{"n_experts": 64, "router_score": "softmax", "normalize_top_k": false, "lr_router": 0.000531, "optimizer": "muon", "lr": 0.00586, "beta1": 0.95, "batch_tokens": [32768, 65536, 131072]}
Below are experts of layer 9 (counted from 0) of a mixture-of-experts language model. Rows are named router (the router's row for the expert) and show model dimensions 0-159. Each number is 128 + 24 x the weight over its row's rms, rounded and kept within 0 to 255. Numbers have three digits each.
After each expert's rows: "comes before" lists some tokens at least twice as common just after its tokens as in all text; "comes after" lists some tokens at least twice as common just before its tokens as in all text. This comes from a sample of Wikipedia text that the model never trained on. Tokens count by the router's weight.

# expert 5
router:113160110149147159141166103159116113110089134061105163121105125118127118159109129091118144109121091146102102108109105112165107113137078133146088164118091107156106158134164118133100145134136104166075114138094107118126147115116168114151110156110086158159144130097151112125102150108122151138146159182159123117152128104168113123131163119168109095145120160104127102102137114090134107115129110108098131110125095121110124164105125113110102126134120142157199122113142150131100111090133114
comes before: " |", ".", "0", "°", "–", "5"
comes after: " ", "8", "9", "6", "7", "."

# expert 35
router:126101152130131157136170115155170171118131141128124141124100157123139116125121146186156138172104125162127094170134121099113126158104105108142152158138146109134114124138156091095166117157147177101090107146116104102092106145135130140117126137134153141139111144139124105104169086118082109124100158096074106146173148101147140151131142113121149120100089100135147121101154164185177089105148101117147142067132138157098118145145131116153138118107148155150144141096106144117143138122154119
comes before: " the", " a", " he", " The", " and", " He"
comes after: ",", "\n", "a", "s", "er", "i"

# expert 55
router:091077148110113171114175154139191147154078130102135142089123120121089067165108123113115137139123135132142089130165141127109120168121094167111152137104124167148097148123086100092155159152117096100137122139114141128140137153111158128154138150114134134158126070124105117124126121090096075125124144117127087125151081110156105133144173157126124101127115126138143150122104108098108120130106091095112128131147146089126154125145143131111132167142143116125144128159110161161137124172104123
comes before: " ", " —;", " —", " N", " L", " F"
comes after: "0", " |\n", "1", ")", "2", "3"

# expert 19
router:089123113128148170139161102097135138120125170107136126149132125089173149142122095134134143149111161131121137112146139118134135157146144147092104164162146160094191125119149120098100136154157089104133131126121099145095090146073097074163179130092140116095142134127132114159164126118097135141117136101091136101121113142128117120093133107134088139126150106144127106164179100115122158092118103138138126149159113118116134162096103162112111168074122146145137152149136072147125113136149122
comes before: "201", "200", "199", "202", "198", "197"
comes after: " ", " in", ",", "|", "In", " In"

# expert 29
router:180121163178156147169157147097127128112138159178123113141106131113130101122125112122136156165112162164131169144150136131117157145156107130133142152125141147157107085109115141135109155148128117116142132122087128164098156129117136139121109145086123103117144169118150140152106124130181104138142149116098167146154111126125100111130099089144085193147162163100132159134135132133124144180085126111125097080144122098128155159093119108105111146133154150145126153142153108142111091185107141
comes before: "9", "8", "6", "13", "7", "14"
comes after: " |", "|", ";", "1", "2", " /"

# expert 34
router:133102170163127204146161141088162169110108155104158118096137117106102100165125129136093129111117139143113115137142122109147134156096146136123147167127102202099163110108136118090117147197158081106100160109103134128096106157086125106187137149104132163145175132182143131127096132134113104138157145130146089114131121126136158157143141120158116126099122121101130114144129105102136160112112123127111125099157106124111136128096139119137117168119146138128127126156133130149124091144110137
comes before: " ", " —", " —;", " .", " –", " Total"
comes after: " |\n", "0", "1", "2", ")", "4"

# expert 53
router:141193081160163123152145118143123114123120124091137135120125125113119112146109113119118101119130123144096137107133086142150150147102112103138118158135132085130125117110114159148137166126129081166082182111152122103160105151156114125127079101117105132105145096093165113126080116151134174135120125127144124173116097140153093112121141121145129125098156150102118102174121112097115123091180144111141110147118168113121146137116153094139103087164118099161160106124131139170117115071093110
comes before: " |", ")", ")\n", "\n", ";", " ("
comes after: " ", "201", "–", "202", "200", "."

# expert 18
router:174100137158069135146133102133101145141129128117086146148098143123140153153125109101131110125151139126104172151165152108144114153092094148099099142125123097129118144132075108112136089134161127095103114142116101101129130136141138156118112107117126104133089151110109146154151143104174159101145096089149085143143144105087104137150136090136122157093141167119110173126111126140109146090131149131110162149073126087140129153103170136178091087111151139089136131153138116096136154122157130
comes before: ":", "-", " by", " Born", " Location", " Co"
comes after: "\n", "-", ")\n", ";\n", " Gen", " Co"

# expert 24
router:157147095123142118127166144106150102173105126120127138127133115163111163161097131116133115077113125147080145153126079139117108103139112142148118143129105145128119162137175120099165114073087160075173143112116121114149122150086126163089156140103105098177142170120089129140147146122122118148125135167096140129080107093170087074126140122138168135154140133144125105107105119146134121106130120116129093128140080099113118148100145152101141130144156140161131140169120091130120106139116123
comes before: "–", "1", "3", "2", "6", "0"
comes after: " ", " |", "–", " on", " (", ";"

# expert 62
router:136130144142150134091149139133099117118133151089100163141079102123098143141160137151154114116126102098096108120111138126122152157136100148122125132171132123156096184156081140146116174141147137107085112117121156144140105139130094114148116103160145102116096097144161169157108110130177099159120159153184161159148104152116160143134102125111110100092132128150165165134098102141145118118131121165152134139116159103130110125147161125166142103103083153180111148161101119121158148143102138
comes before: "=", "==", "P", "S", "|", "The"
comes after: ".\n\n", "==", "\n\n", " |\n\n", ")\n\n", "==="

# expert 14
router:088159111138133143133144166135145084122090140109132091132109076137153156136128103128157146115075126131123125101141111143111146160146166108096113147153145151120127134173127088129097139149129124102161131134105083136161109120150162130125151141120153093098123104108123128137141148124106175151121116138116123155185102088177068140088138088106162109128133172171127103133077144079095149130143138158105115123119141138103128139100154119133139151118074133137120161138154111129137138170102125
comes before: "200", "201", "199", "1", "198", "born"
comes after: " |", ",", " (", "\"", ":", "a"

# expert 47
router:131118111136159153119159098128132083172124154086112115116119158102117144134165111144116122110128105168092115163126132142100141143091180119119140163152141085118096143134145111104129137118158080077080155136151102093114115107111146115137131115103141171199165155117144097090109168122141143128135130127157161114141117121078148128188098153115100131161132100136125141160126137129128139111143112109111120100173111106150135083121162131132117165131130134108107113176147118130098140130108155
comes before: " |", ";", " |\n", "%", ")", "otes"
comes after: " ", " |", "|", "–", "201", "200"

# expert 59
router:159144130140131098145121132128103133082128118148158170122090161131122110135143108138087106142174111121139079123143088123099175102157147124118145152093104129115102110104139103132118115140171119104159128114107149154132121161125113129155135067101103074171134097108126142153176159168129137141159095165159145091130111112119168083174140095121119126149159135140105121146131094149111130130141085140130104123155139130167107105123113093122152156143115117115098113113158170127122161137103170
comes before: " |\n", " |", ";", "0", "|", " "
comes after: " |", " ", ";", "0", ".", "–"